config.yaml
lr_router: 0.000529
norm: "layernorm"
beta2: 0.99
seq_len: 2048
Below are experts of layer 3 (counted from 0) of a mixture-of-experts language model. Rows are named router (the router's row for the expert), gate (a neuron's input weights, with its number), up (a neuron's input weights, with its number), down (a neuron's output weights, with its number) and show model dimensions 0-63. Each number is 128 + 24 x the weight over its row's rms, rounded and kept within 0 to 255.
Before each expert's rows: a language model's description of what the expert responds to. This comes from a sample of Wikipedia text that the model never trained on.

# expert 43
Description: Middle syllables like na, ma, va inside words (gymnasium, analyst) and the first digit of numbers in tables.
router [103 144 150 134 102 114 158 142 172  98 116 108 103 116 129  94 119 146 131 152 169 102 128 158 157 134 145 120 144 137 116  97 147 167 124 125 122 119 140 139 138 115 127 100 144 160 129 142 139 119 119 108 129 163 128 122 124 179 109 109 131 120  82 175]
gate0 [119 108 125 139 152  95 140 128 169  89 137 114 147 158 120 117 130 127 103 119 135 153 125 115 144 141 167 166 107 121 111 143 137 141 105 113 156 111 131 137 135 124 132 151 150 110 151 134 135 157 114 163 145 128 166 183 104 176 144 143 143 141 102 137]
up0 [121 125 120 117 104 111 143 176 192 121 138 106 126 121 142 118 102 105 118 103 131 151 131 149 146  85 124 159 129 118 148 143 154 130  79  97 125 137 157 154 117 136 135  96 165 143 135 163 140 155 146 169  89 130 166 132 112 143 151 121 161 152 109 129]
down0 [164 136  95 156  77 133 137 177 117 153 129 139 117 102 144 123 145 103 119 106 131 119 150 114 126 115 109 153  88 152 150  97 102  89 124  84 134 138 105  90 175 137 127 142 131 134 140 135 142 129 112 114 121 118  96 165 149 114 138  91 107 164 117 136]
gate1 [118 130 143 136 136 135 149 117 113 138 154 131 140 123 148 117  91 139  74 104 109 126 147 119 117 132 131  97 126 111 116 133 119 114 146 120 178 162 159  97 151 104 139 155 134 113 118 170 175 119 146 157 137 127 143 100 113 170 114 142 128 175 153 112]
up1 [141 159  79 126 113 120 125 116 166 140 147 135 117 113 162 131 115 115 149 113 119 115  74 123 128 117 106 127 117 126 105 151 119 119 117 108  57 136  96 130 115 124  85 150 140 147 142 156 127 144 112 148 128 123 128 114  94 168 157 112 132 157  92 133]
down1 [ 99 124 175 149 161 112 112 120 148 141  83 101 121 108 127 149 123 130 101 140 141 116  97 106 118 112 117 144 130 123 141 154 106 147 122 130 126 117 148 132 123 136 174 121 133 118 131 138 140 185 124  94 122 119 133 140 124 146  84 111 153 171 158 162]
gate2 [163  77 112 170 113 142 157 109 101  96 126 130 133 152 155 130 136  81 168 132 100  82 115 134 137 113 104 191 120 162 131 185 121 128 137 134 158 140 168 128 105 161 144 141 102 144 136 107 128  85 115  69 112 176 127 140 184 161 128 103 126 132 149 123]
up2 [121 123 136 114 120 136  75 149 172 141 134 153 109  93 113 137 149 132 115 102 130 138 113 129 133  96 110 130 105 122 136 104 140 118 110 107 108 113 150  98  88 157 108 137 132 134 191 121 140 156 101 129 120 105 175 100 168 126 127 157 140 119 109 155]
down2 [126 134 125 137 146 132  76 167 145 112 131 129 116 120  94 123 119 142 111 131 132 168 111 172 115 156 147 125 132 145 126 198 153 114  80 116 141  95 167 156 128 147 123 151 145 128 148 160 148 110 128 127 103 112 107  66 117 108 141 147 144 153 132 126]
gate3 [116 138  88 175 148  74 174 156 153 100 156 128 173 135 103 129 161 125 117 114 149 109 137 108 141 116 127  99 125  79 134 160  90 145 100 123 130 115 137 146 157 101 184 168  91 133 168 125 123 135 116 152 131 132 128 149 135 171 172 140 116 151  94 156]
up3 [130 140 162 120 123 142  84 129 103 156  81 139 149 114 103 143 148 117 121 109 116 146 106 164  88 165 136 158 107 124 113 118 161 138 128 104 145 140 121 107 153 144 147 147 127 153  93  92 160 160 143 107 128 139 106  88 102 109 121  85 169 108 108 132]
down3 [ 94 124 117 130 159 128 146 138 146 120 135  94 131 129 123 175 147 140 139 143 119 105 119 142 112 148 153 104 149  89 153 123 112 143  95 144 137  90 148 162 116 124 112 126 134 120 132  69 182 115 141 131 119 177 130  90 107 201  95 174  81 164 136 108]
gate4 [138 124 108 122 126 115 110 114 155 103  98  86 122 124 139 141 138 160 151 162 159 113 136 128 143 133 115 137 141 133 168 129 134 142 126 123 101 153 102 152 121 140 128 132 103 121 128 118 131 101 100 132  96 119  87 123 118 144 181  87  99 106 149 112]
up4 [134 135 119 128 194 131 132 120 142 140 118 211 120 116 146 118 120 103 122 125 106 133 131 133 120 120 123 134 114 165 130 123 109  74 109 130 111  72 133 139 149 150 134 138 102 170 136 110  83 136 131 122  84 144 165  84 163  82 100 125 145 137 102 166]
down4 [108 139 164 133 106 135  97 124 117 112 144 126  92 111 108 116 113 150 130 102 180 145 122 119 147 147 129 116 113 167 127  81 107 136 113 161  98 131 130 151 157 139 139 143 143 122 131 128 116 187 146 154  90 147 149 108 125 110 114  74 183 125  94 116]
gate5 [ 82 111  94 100 120  96 128 120 126  98 189 106 177 114 152 137 123 106 133  93 151 145 155 169 126 142 116 110 113 162 129 117 124 138 135 160 126  99 103 134 156 152 109 133 116 121 104  94 168 109 123 146  99 107 131 112 153 142 109 110 127 134 145 141]
up5 [162  93 125 133 150 111 176 123 137 146 115  95  85 114 162 106  70 127 134  99  92 126 138 125 101 106 115  98 126 131 133 145 128 164  99 111 142 193 153 169 133 141 127 121 164 114 143 151 141 202 140 156 126 105  94 129 165 179 122 124 129 138 166 148]
down5 [130 152 111 117 114 125  98 151 137 135 131 128 136 119 101 125 140 166 108  93  99 142 141  99 100  97 122 116 108 108 133 132 138 148  87 127 147 131 169 126 149 102 154 151 162 105 107 110 130 174  98  95 156 147 164 134 141 164 116 137  96 145  82 130]
gate6 [121 109 112 126 105 156 103 110 110 110 127 119 153 102 143  89 108 125  99 170 134 143 142 108 131 163 173 125 105 133 188 125 100 146 136  74 138 148 108  95 137 116  83 107 124 129 134 128 140 123 130 171 152 107 112 105 153 113 144  96 133 127 157 150]
up6 [152 118 106  98  93 116  94 162 112 112 140 103 164 151  99 181 140  90 126 119 129 139 139 148 133 121 101 136 199 123  98 160 132 101 117 120 166 132 138 127 127 154 131  74 134 110 171 152 151 121  93 116 137 129 150  99 124 109 116 110 117 114 175  47]
down6 [107 130 154  95 117 140  88 160 127 153 122 151 157 125  98 116 166 138 149 141 128 110 115 136 175 139 124 119 121 132  95 157 150 101 104  69 108 139 140 132 109 152 130 133 152  82 153 113 137 105 113 129 151 108 134 106 122  80 102 135 127 154 117 148]
gate7 [134 124 141 156 163 107 155 135 157 132 142  95 115  74 149 125 108 128 121 135 135  99 139  86 135 115 135 164 135 151 156 137 118 125 145 124 145  84 140 129 132  87  97 136 147 132 179 117 170 162 157 103 169 140 105 133 144 182 141 121 104  77 112 142]
up7 [129 112 143  93 135 122 118 131 124 104 140 127 160  93 140 147 134 132 145 124 134 103 169 137 113 126 143 137 141 107 131 111 118  84 135 130 150  90 123 113 140 139  84 151 132 151 156 126 136 118 141 138 122 108 134 117 129 115 151 135 133 124 112 118]
down7 [151 130 122 160 145 121 157 112 150 107 124 134 135 132 132 130 170 103 133 138 105 131 157 134  99 102  99 151 125 126 120 128 147 165  79  99 125 136 129  90 169 111 118 131 157 119 142 119 110 105 138 142  95 145 113 148 122 140 168  97 130 113 119 157]
gate8 [125  78 103 135 138 135 123 126 164 147 134 116 143 164 117 130 116 105 112 129 105 127 103 175 120 132 129 123 139 163 134 141 129  80 143 155 203 129 153 120  93 155 113 154 148 118 145 116 114 113 111 192  91 127  99 111 117 137 143 105 124  81 106 160]
up8 [104 125 115 111 159 152 107 141 132 158 130 125 132 132 130 141 136 157 141 108 110 138 142 148 136 137 138 125 133  74 156 129 158 117 137  99 161 106 145 113 117 134 111 117 124 105 112 119 121 111 123 105 155  91 176 184 140  99 138 152 108  91 125  98]
down8 [134 121 167  98 151 111 123 138 102 155  99 123 120  85 105 137 127 143 140  75 100 120 140 119 136 116 147 104 135 137 103 134 117 156 135  85 109  81 124 145 169 102 179 132 123 123 176 107 142 113 121 123 130 134 113 186 145  84 174 141 140 123 179 150]
gate9 [128 117 159  65 114 101 127 150 139 136 143 110 158 147 173 151 101 143 114 133 124 126 118 105 134 126 162 102 136 166 116 131 120 114 136 150 124 129 146 115 133 107 129 101 161 135 179 138 145 143 120 158 147  77 123 115 150 121 130 139 141 107 113  98]
up9 [122 157 128 118 107  94 111 163 132 143 129  95 129 182  96 127 141  63 148 121 105  99 133  85 172  88 113 149  89 144 157 151 165 144 101 157 120 109 139 163 185  75 204 142 160 153  98 133 140 149  99 130 131 135 147 123 160 108 152 106  99 141 125 120]
down9 [150 149 117  97 155 167 117 164  86 184 118 195 110 103 136 129 132 102 148 106 103 132 121 117 130 155  99 118 132 148 145 119 114 116 155 136 121 149 166 154 148 138 152 123 117  93 123 138  91 119 125  88 133 111 142 152 103 120 163  80 107 136 152 150]
gate10 [158 153 157 104 136 123 112 104 119 134 138 145 115 122 139 136  71 126 125 120 167 126 151 140 143 163 150 104 141 137 114  97 136 149 157 173 111 109 134 117 117 101 133  89 117  84 114 146  92 131 122 141 129 146 119 104 151 123 176 140 170 126 153 178]
up10 [109 130 120 159 143 103 161 113 140 118 169 156  96 136 104  82 129 136 128 151 101 146 119 120 100 112  93 154 111 144 156 110 139 149  96  99 126 131 106 123 145 148 148 149 192 101 151 130 106 150 105 150 184 130 108 123 129 139  82 115 109 181 124 141]
down10 [128 101 110  93 114 114 164 114 119 109 155 128 153 133 126 111 124 137 132 104 123 160 125 124  98  99 169 143 161 130 157 148 118 114 116 113 162 109  97 124 136 120 143 131 149 160 173 172 147  82 106 123 132 179 161 123 128  97 135 162 129 144 184 111]

# expert 27
Description: Adverbs like only, very, particularly, especially, plus mid-word syllables in names (Rizzo'li', lands'li'de) and table line breaks.
router [ 85 146 140 150 152 123 134 107 167 134 130 153 128 139 137 138 146 157 164 121 139 128 134 118 162 135 116 127 141 160 109 115 116 110 140 186 110 131 125 158  96 116 125 132 144 149 100 111 115 122 110  96 151 141 119 122 114 134 165 144  96 107 150 152]
gate0 [125 139 110 109 162 106 158 124 165 100 140 130 127 181 169 143 118 123 105 103  90 150 119 122 126 128 158 130 117 134 119 149 113  96 117 157 163 131  95 128 124 113 122 199 151 125 106 130 127 124 128 137 158 133 172 163 100 132 167 135 118 134 134 123]
up0 [131 129 106 104 129 127 178 126 150  80 162 150 124 124 130 138 108 115 136 114 112 107 136 112 143 104 134 167 155 120 131 140 152  90  71 111 119 152 111 142 138 128 131 126 152  79 111 142  98 146 179 138 100 179 189 143 106 134 190 159 127 173 104 139]
down0 [138 167  96 129 114 118 143 115 128 110 155 150 146  94 123 122 144  81 159 125 113 142 139 120 124 124 134 118 133 154 132 109 132 117 100  89 151 137 101  84 165 101 144 122 140 128 137 136 119 152  98  96 123 147  88 130 111 106 143  97 148 122 148  83]
gate1 [119 109 154 128  98 133 162 112 110  95 158 124 161 150 164 143  95 152 131 139 122 120 162 100 146 109 165 134 154 153 116 149 135 151 122 148 148 183 124 105 157 137 147 119 129 129 125 135 150 106 122 132 146 111 143 127 162 149 100 118 136 150 156 134]
up1 [124 148  71 123 103 103 152 144 117 140 160 131 129 114 153 116 148 110 119 115 134 126 108 146 148 122 104  93 116 140 114 158 132 123 124 122  81 106 104 155 142 137  90 137 125 131 117 172 106 135 110 152 129 123 176 100  86 158 166  95 109 159 116 103]
down1 [ 96 107 154 172 139 145 144 149 146 133  71 136 127 114 111 141 139 109 137 162 137 122  73 107 118 130 113 124 144 155 120 142 129 151 153 103 151 149 160 147  83 115 143 116  83  87 160 135 137 143 118 118  80 129 190 114 104 136 110  77 126 108 136 126]
gate2 [138  91 129 116 156 129 168  88 122  96 127 180 151 175 157 116 124 119 153 146 115  90 118 105 162 115  87 150 139 151 116 180 131 103 166 134 127 119 131 145 121 141 152 153 104 102 128 142 157  91  92 140 127 149 121 196 152 143 116 149 124 136 134 119]
up2 [126 137 124 139 105 130 108 111 151 127 115 144  81  86 104 147 177 127 121 119 141  93 107 107 136 151  79  89  85 127 156  84 125 119 124 124 119  93 147 116 106 138 109 130 161 132 178 108 138 117 110 119 126 113 161 135 121 162  90 173  98 135 104 143]
down2 [102 129 129 119 142 133 159 150 122 142 149 162  98 132 117 141 133 126 122 122  81 155 132 123  79 134 128  54 119 109 107 137 132 113 104 115 126  82 157 138 124 134  92 140 147 151 154  99 101 126 135  96 151 120 114  95 121 107 151 134 174 120 130 136]
gate3 [136 120 118 124 181 120 178 162 137 101 131 123 150 150 132 111 169 130 120 117 135 100 140 108 124 124 119  99 175 132 106 147 109 136 112 111 110 118 140 172 108  90 132 165  94 118 147  74 137 156 126 157  73 134 149 172 120 137 117 138 158 132  93 140]
up3 [133 166 160 132 115 118  95 106 112 147 103 126 156 104 112 124 146 105 113 103 133 167 105 134  82 221 132 135  92 119 106 108 140 113 134 146 134 143 144 113 108  97 107 189 145 149 145 128 146 133 134 118 129 129 110 106 147 155  99 140 113  83 126 114]
down3 [112 154  66 158 142 120 135 111 157 131 146  91 128 121 118 171 143 112 143 141 136 125 100 141 139 133 102 104 144  91 139 159 132 141 111 132 133 111 149 146 180 117 138 142 158 138 137  99 141 105 138 134 139 172 135  93 124 132 110 162 141 120  93 112]
gate4 [142 153 128  84 127  87 111 118 130 145 111 116  73 123 150 105 150 132 142 154 168 159 113 136 119 135 121 147 150 139 169 163 117 123 138 170 139 144 114 124 118 136 142 101 112 109 133 143 108  72 126 119 146 130 128 109 124 140 177  95 133 106 145 151]
up4 [101 173 105 133 183 120  86 146 134 125 144 193 111 124 160 116 167 131 139 120 121 140 140  89  94 135 125  79 124 121 111 116 109  77 124 154  92 107 170 128 129 140 134 122  60 140 114 112 103 149 136 131 119 152 151 120 119 106 136 144 123 146  90 151]
down4 [117 150 147 117 131 124  92 163 141 108 151 151  57 117 149 132 142 138 145 126 138 114 127 121 152 145 119 157 119 169 118 124 139 101 109 127 113 117 160 117 111 163 159 144 144 134  92 153 124 138 164 132 129 168 131  90 129 113 118 100 116 117 132 131]
gate5 [114 114 138 144 103  94 157  99 134 137 128 109 169 128  78 120 120 165 142 156 153  93 150 153 143 131 166 131 128 152 117 167 127 142 154 127 149 116 124 126 150 154 101 140 116 100 124 118 150 122 108 135 130 137 107  88 161 145 145 139 128  95 143 145]
up5 [128  82 132 115 132 108 154 136 101 144 120  86 127 165 139  99  86 150 112 129 121 150 125 101 113 113 121  95 147 130 129 148 132 138 143 138 141 157 131 132 150 125 127 117 148 163 118 148 126 163 126 129 126  85 134 139 119 143 121 124 130 114 152 136]
down5 [152 131 149  73 131  73 108 130 120 152 129 127 126 125 135 120 104 148 107 100 130 112 136 101 120 120 107 100 160 108 127 151 142 135 127 106 135 144 127 132 150 117 143 167 120 152 120 112 119 115  91 111 150 140 113 163 125 151 144 146 121 109 126 143]
gate6 [115  88 147 109  97 129 125 121 104 111 114 141 161  85 158  76 108 114 109 174 128 192 115 101 127 104 167 175 135  74 138 136 100 149 162 123 160 139 134  95 128 147 138  87 115 136 171 144 138 127 155 148 126 147 139 129 141 130 115 115 161  97 161 139]
up6 [147 126  95  61  96 112 104 143 155 102 151 124 120 140 111 161 113 138 109 136 147  85 150 146 166 137 126  88 171 162 134 146 133 102  77 109 146 149 107 129 101 138 155  97 153  88 135 144 145 116  92 144 141  75 149 103 128 117 143 116 113 121 119 138]
down6 [124 155 184 135 101 122 132 109 143 128 133 142 152 141 108 116 127  89 111 145 128 140 119 132 140 149 136 111 130 110 124 140 113  78  81  89 137 163 144 155 132 174  99 182 133 103 148 113 154  96 150 154 129 117 115 138 141  84 187  90 134 135 109 144]
gate7 [101 143 146 135  75 120 123 110 139 161  87 111 108 100 135 132 128 102 128 162 135 116 139 130 136 118 168 163 137  69 110 119 105 163 114 176  93 120 118  93 132 150 166 116 123 148 132  89 155 156 145 105 162  94 115 118 128 192 113 148 107  96 132 141]
up7 [140 108 118 115  78 154 126 131 106 123 117 120 148  83 126 136 184 139 139 150 128 132 143 119 104 137 111 145 133  83 133  98 124 140 113 127 122 140 121 128 111 143 120 124 106 146 104 142 134 106 120 132  91 116 122 135 112 138  90 158 115 121  94 111]
down7 [145  89 134 142 113 126 108 137 140 111 141 108 196 139 126 102 161 120 156 109 115 121 136 170  88 123  68 130 134 169 123 121 180 131 160 134 138 113 142  86 148 123 100 123 103 128  90 120 105 101 144 115 106 145 100 143 155 138 170 124 106 142 162 124]
gate8 [ 89 112  99 110 149  86 129 147 136 106 121 121 148 187 116 142 122 151 173 146 126  87 128 142 126 135 155 166 159 147 151 127 110  87 141 142 184 104 139 126 108 173 116 180 132 131 124 146 120  99 126 191 106 153 128 109  98 160 164 140  91 101 159 160]
up8 [154  83 113 122 122 173 120 175 131 172 132 132 145 129 159  79 128 166 102  91 103 159 152 122 127 132 130  74 127 121 137 130 152 114 118 118 153 139 137 131 143  97 134  70 119  95 129 133 102 115 113  98 116 110 169 178 158  94  95 138 142 102 104  70]
down8 [141 147 150 111 166 111 161 124 118 125 112 136 115 107 110 147 164 120 128 105 107 121 126 113  94 118 123 119 126 139 107 108 101 136 117 116 105  74 108 128 152 127 134 137 122  98 132 120 177 120 156 107 134 109 129 115 150 107 134 112 145 114 183 158]
gate9 [122 165 199 114 159 132 133 120 140 167 105  82 182 131 135 149 129 139 127 168 154 116 109 122 122 131 144 143 135 167 129 152 112 120 148 139 141 117 114  96 100 127 101 103 161 124 163 164 138 119 119 134 104  95  92  99 145 116 122 149 105  73 122  84]
up9 [168 174 117 116 134  80  96 126 126 132 120 114 149 150 112 129 136 106 163 150 136 104 108 111 133 153 103 145  88 131 144 135 154 172 126 181  95 169 147 146 193 108 132 127 160 140 101 149 117 125  97 129 116 135 131 109 116  92 109 152 126  93 105  99]
down9 [140  86 112  99 175 126 100  86 101 111 120 181 123  89 132 107 121  94 154 106  95 122 135 119  97 160 131 116 111 118 138 131 105 102 162  94  91 143 123 142 145 171 101 146 148 111 105 117 108 135 120 112 122 126 166 118 121 199 154 131 127 155 169 148]
gate10 [159 117 187  97  87  88 151 115  96 112 111 135 117 120 164  92 115 106  97 139 159 138 168 130 141 160 143 124 128 105  99 135 151 122 147 180 109 106 146 121 137 100 112 105  94 109 126 117  93 146 132 119  97 163 137 113 122 127 183 147  61 102 132 142]
up10 [110 134  63 158 137 130 111 162 140 159 124 114 117 164  83  85 127 176 122 133  99 133  79 132 105 123  99 164 133 132 152 107 144 131 127  93 126 130  90  81 148 154 147 142 222  79 161 158 142 128  76 153 158 135  86 115 133 120  79  99 160 156 139 156]
down10 [ 97 130 124  96 148 112 156  95 122 139 156 127 112 151 130 109 111 122 103 175 128 178 129 125 138 148 145 142 163 140 175 191  92 151 111  95 169  77 132 163 133 108 133 111 149 136 114 111 125 124 120 183 124 158 145 144  97 168  91 124 137  97 157 122]

# expert 16
Description: Section-heading markers ==, ===, table row pipes and separators right after line breaks, and the first digit of day numbers or years.
router [119 105 139 137 136 132 135 106 165 125 140 162 158 127 114 141 138 113 155 122 148  80  95 117 109 108 125 107 123 131 131 148 129  95 121 168 117 124  69 151  97 135 124 113 124 105 140 124 133 118  95 146 134 161  94 140 138 109 130 163 117 188 145 155]
gate0 [110 143 137 150 135 133 127 162 187  88  99 119 136 159 180 140 102 135 141 105 126 146 125 120 134 143 159 148 125 105  93 110  95 118 126 131 142 136  82  94  93 130 111 127 125 122 156 154 132  97  97 159 126  92 147 169 127 102 166 158  86 141 125 114]
up0 [143 147 114  99 118  79 135 187 127 101 137 119 131 132 139 135 105 100 126 101 125 155 142 104 171  97 132 121 128 125 109 145 124 121  70 111 133 179 128 140 120 120 130 135 135 137 156 153 107 126 140 177  97 109 173 136  82 104 155 141 165 118 111 105]
down0 [124 152  66 136 142 129 131 137 110 122 143 109 141  87 147 142 160 107 108 112  99 119 120  80 108 153 118 134  93 161 126 112  77 121  85 116 147 126  81  84 142 148 147 151 165 130 133 149 126 142 147 124 126 103 114 180 121 147 103 139 125 192 149 119]
gate1 [ 97 189 149  99 174 122 162 121 116 130 128 138 145 129 154  94 124 139 126 153 126 134 129  82 159 172 168 116 142 100 128 120  85 126 129 123 152 120 159 127 115 108 141  90 137 103 161 133 157 130 135 141 151 145 131 133 130 174 125 161 121 139 134 110]
up1 [137 135 100 157 110  94 148 147 119 126 141 132 110 123 157 136 144 133 133 104 131 121  97 129 145 115 103 113 141 138 108 144 109 135 129 102 118 131  73 129 114 149  97 136 167 145 121 155 129 153 118 124 119 131 138 135  87 128 188  86 116 144 140 127]
down1 [107 137 146 180 112 147 117 175 171 139  82 150 136 111  86 108 148 124 149 108 127 107 130 101 105 136 152 120 136 141 110 150 105 139 125 130 141 111 138 181 125 122 154 144 102 117  99 145 141 126 143 130 118 118 163 116 128 165 124  96 126 127  99 113]
gate2 [147  84 138 155 142 144 140 104 101 109 143 136 118 143 187 102 110 112 132 140 100  90 130 147 131 100 108 164 115 141 141 146  96 134 153 119 117 110 152 114 156 134 148 127  96 109 108 134 155  76 102 133 155 168 156 182 167 138 144 115 138 120 115 161]
up2 [135 134 149 110 151 126 105 151 141 136 121 146  80  90 121 149 119 136 120  94 137 106 107 114 132 144 113 100  95 110 168  97 132 110 138  88 107  76 138 117 136 136 114 114 172 114 173 111 125 119 123 139 165 111 132 136 127 115  97 176 129 152 120 183]
down2 [135 120 140  94 137 156 108 139 122 110 171 144 112 119 109 118 147 152 136 143  84 122 109 113 112 127 158 117 151 157  90 164  99 112 109  90 109  99 129 104 119 151 159 159 128 123 135 127 115 130 129  79 137 127 125  80 122  96 132 131 145 113 119 152]
gate3 [109 125 104 105 158 105 157 141 166  91 109 121 160 152 108 100 163 115 103 108 120  98 102  89 154  84 138 107 144 132  90 166  79 129 127 154 128 124 126 167 134 113 171 159 137 127 156 146 127 154 139 178 108  97 133 123 147 142 128 156 160 144  76 159]
up3 [161 146 177 122 106 143  78  88  93 150 115 129 104 106  98 146 111 140 119 121 132 176 109 145  70 141 104 154  91 137 124  89 132 102 135 130 114 142 133  75 161 119 140 190 142 137 144 129 147 126 124 152 173 144 137  84 171 154 122 134 110 108 144 111]
down3 [144 139  98 126 170 117 169 112 119 123 130 106 143 110  94 136 119 109 155 117 127 136 111 112 145 160 114  96 147 117 165 181 144 124  54 119 113 124 173 181 139 173 122 149 116 147 154 123 148 130 139  90  94 179 161 110 132 136 137 131 150 148 112 105]
gate4 [163 144 107  62 145 101 136 111 132 144 130  89  89 140 176 116 109 115 128 155 165 109 117 134 139 117 108 142 139 114 157 164 150  94 112 136 142 143  87 146 149 115 143 146 130  95 148 148 120  94 126 130 118 128 116 116 118 113 181  81 101 103 160 158]
up4 [109 160 128 129 152 122 137 127 143 115 126 176 139 142 102 142 169 133 158 137 110 124  85 121 125 111 143  81 103 135 138 120 125 112 113 162 107 119 145 125 124 167 142 123 122 146 119 114 116 169 103 157  94 149 148 136 166 125  98 124 135 148  94 107]
down4 [101 136 152  92 145 128 102 103 118  97 110 121  98 136 109 151 149 161 165 115 175 127  98 105 145 129 147 119 128 147 115 129 136 139 132 125 103 152 154 118 109 168 145 186 152 143 112  97 143 131 144 143 109 139 149 125 135 137 119 119 168 133 129 109]
gate5 [149 139 116 122 104  96 120 101 120 127 118  90 128 135 125 125 133 151 138 134 135 109 145 143 104 140 165 122 118 144 115 129 117 138 170 161 160  92 120 118 130 124  77 134 121 143 140 104 131 144 141 159 139 120 107 109 110 131 119 114 184 106 141 161]
up5 [146 104 105 115 102  92 178 173 113 136 134 124 103 122  99 128 119 133 150 127 142  87  91 128 144 141  97  96 138 123 110 159 153 123  95 174 133 185 142 137 166 125 117 155 177 120 106 136 103 146 161 145 138 110 152 124 165 145 131 128 133 130 116 150]
down5 [113 132 115  83 133  96 101 170 152 159 130 125 121 105 155 140 107 117 141 118 108 138 137 144 123  74 144 106 117 134 125 155 101 137 135 147 172 136 146 107 142  97 137 137 133 116 127 127 150 110 129 118 146 129 129 113 143 108 116 123  93 117 124  96]
gate6 [138 100 153  98 102 163  98 101 139 125 162 128 140  69 130  55 100 113  97 155 149 170 122 119 132 172 159 157 140 121 178 110 101 138 122 130 119 134 150  95 133 125  84 115 144  84 156 120 173 149 119  97 119 125 118 103 161 171 120  99 101 104 127 160]
up6 [130 130  80 100 122 127 101 155 106  87 138 140 172 113  90 163 166 144 128  93 139  94 156  75 155 115 105 118 135 130  99 152 111  84 137 106 129 120 107 138 117 159  74  79 108 130 140 163 136 160 127 169 175 144 179 126 115 105 135 137 139 107 163 138]
down6 [ 63 145 138  86 122 138 100 120 126 130 139 171 180 128  92 107 150 129 122 128 119 139 142 143  96 153  81  98 113  95 110 117 164 113  98 104 181 141 141 122 134 135 155 169 125  85 115 147 151 127  97 127 162 156 104 121 135 116 140 104 141 100 120 147]
gate7 [ 98 104 153 144 162 130 180 117 154 157 109 107 134 106 115 136 109  85 131 112 109  95 122 112 131 121 140 146 113 133 109 150  88 143 145 119 153  95 143 132 111 148 134 164 123 151 141 109 162 166 127 109 140 138 120 122 117 164 133 133 116 133 100 133]
up7 [123  83 133  75 136 120  98 142 134 141 133 120 119  86 145 133 128 102 147 104 124 127 169 169 121 153 117 117 123 109 143  85 121  95 124 135 136 170  97 160 134 129 141 111 106 130 159 123 122  85 134 139 122 124 135 145 112 130 155 146 148 106 141 105]
down7 [133  71 146 123 136 145 128 109 102 107 133 165 169 116 123 132 162 115 161 133 146 158 106 171 128 114 106 111 129 138 110  97 140 109 116 102 119 135 109  69 126 124 128 103  96 151  95 146 101 112 123 119 112 124 138 161 120 139 155 100 126 113 126 126]
gate8 [113 117  69 136 134 112 133 127 129  92 135 115 138 169 128 140 106 128 146 143 111 124 118 141 173 107 128 146 158 190 141 131 138  92 118 128 162 142 103 119 111 141 148 136 124 113 132 128 117 118 133 128 109 141 101 121 110 101 156 123 131 105 127 131]
up8 [120 129 147 159 105 152 142 147 148 163 110 135 137 125 145 113 104 165 114 120 122 139 137 161 112 163 129  93  83 102 144 132 119  96 113 148 119 104 130 158 109 124  87 113 108 141 119 140 133 113 123 116 137 102 139 179 150 106 123 147 150 111 126  81]
down8 [165 120 195 122 137 144 145 111  89 103 118 148 113 112 109 150 119 126 102 110 110 112 148 136 114 141 113  47 125 134 100 131 121 165 157 152  77  80 123 148 165 117 125 133 122 122 120 107 130  99 159 120 129 123 122 152 137 125 150 145 170 144 158 139]
gate9 [149 130 154 147 118 133 119 172 134 170 165 104 158 143 152 123 132 132 124 113 148 133 117 123 110 150 144  92 132 163 119 134  91 149 165 151 150 117 132 108  77 105 104  81 192 146 169 172 148 158 101 150 124 131 110  90 160 128 101 128 114  83 118  99]
up9 [154 102 145 126 106 128 131 136 175 147 123 155 130 181 148 135 119  85 149 104  88 125 160 138 134 131  85 167 103 170 115 153 119 146 111 160 166 116 129 163 188 133 138 160 104 122  86 142 138 123 103  95 133 121 126 108 140 114 121 137 114 122 126  66]
down9 [150 105 149 115 148 130 132 117 110 136  91 176 126 111 149 110 151  84 134 101 140 126 127 100  85 169 132 116 129 102 141 102 152 136 180 126 126 139 126 180 174 117 119 122 134  99 114 148 101  88 104  91 155 107 151  65  93 153 132 108 122 156 153 184]
gate10 [152 147 167  85 105 105 145 112  70 105 156 130  91  80 127 118 139 116 143 123 175 119 159 108 120 129 138 117 142 163  82 108 143 107 138 128 118 104 144 133 120 112 138 125 159  68 127 126  69 135 125 126  90 172 103  91 164 121 161 163 130 109 103 163]
up10 [ 89  84 109 170 134 153 126 120 139 124 146 115 142 110 108  90 125 146 132 159 161 122 131 131  98 116  99 147 119 131 109  96 166 142 106  82 106 137 123 119 123 133 136 121 160 111 139 139 121 162  95 152 157 111 109 140 130 144  93 108 131 148 137 149]
down10 [119 103 117  67 188  97 174 109 128 148 120 135 144 142 125 112 111 141 108 110 120 179 149 146 120 141 135 129 162 122 180 156 119 160 111 114 143 132 128 146 142 126 153 121 148 137 139 109 131 127 125 142 172 182 145 139 126 135 125 150 154 104 170  92]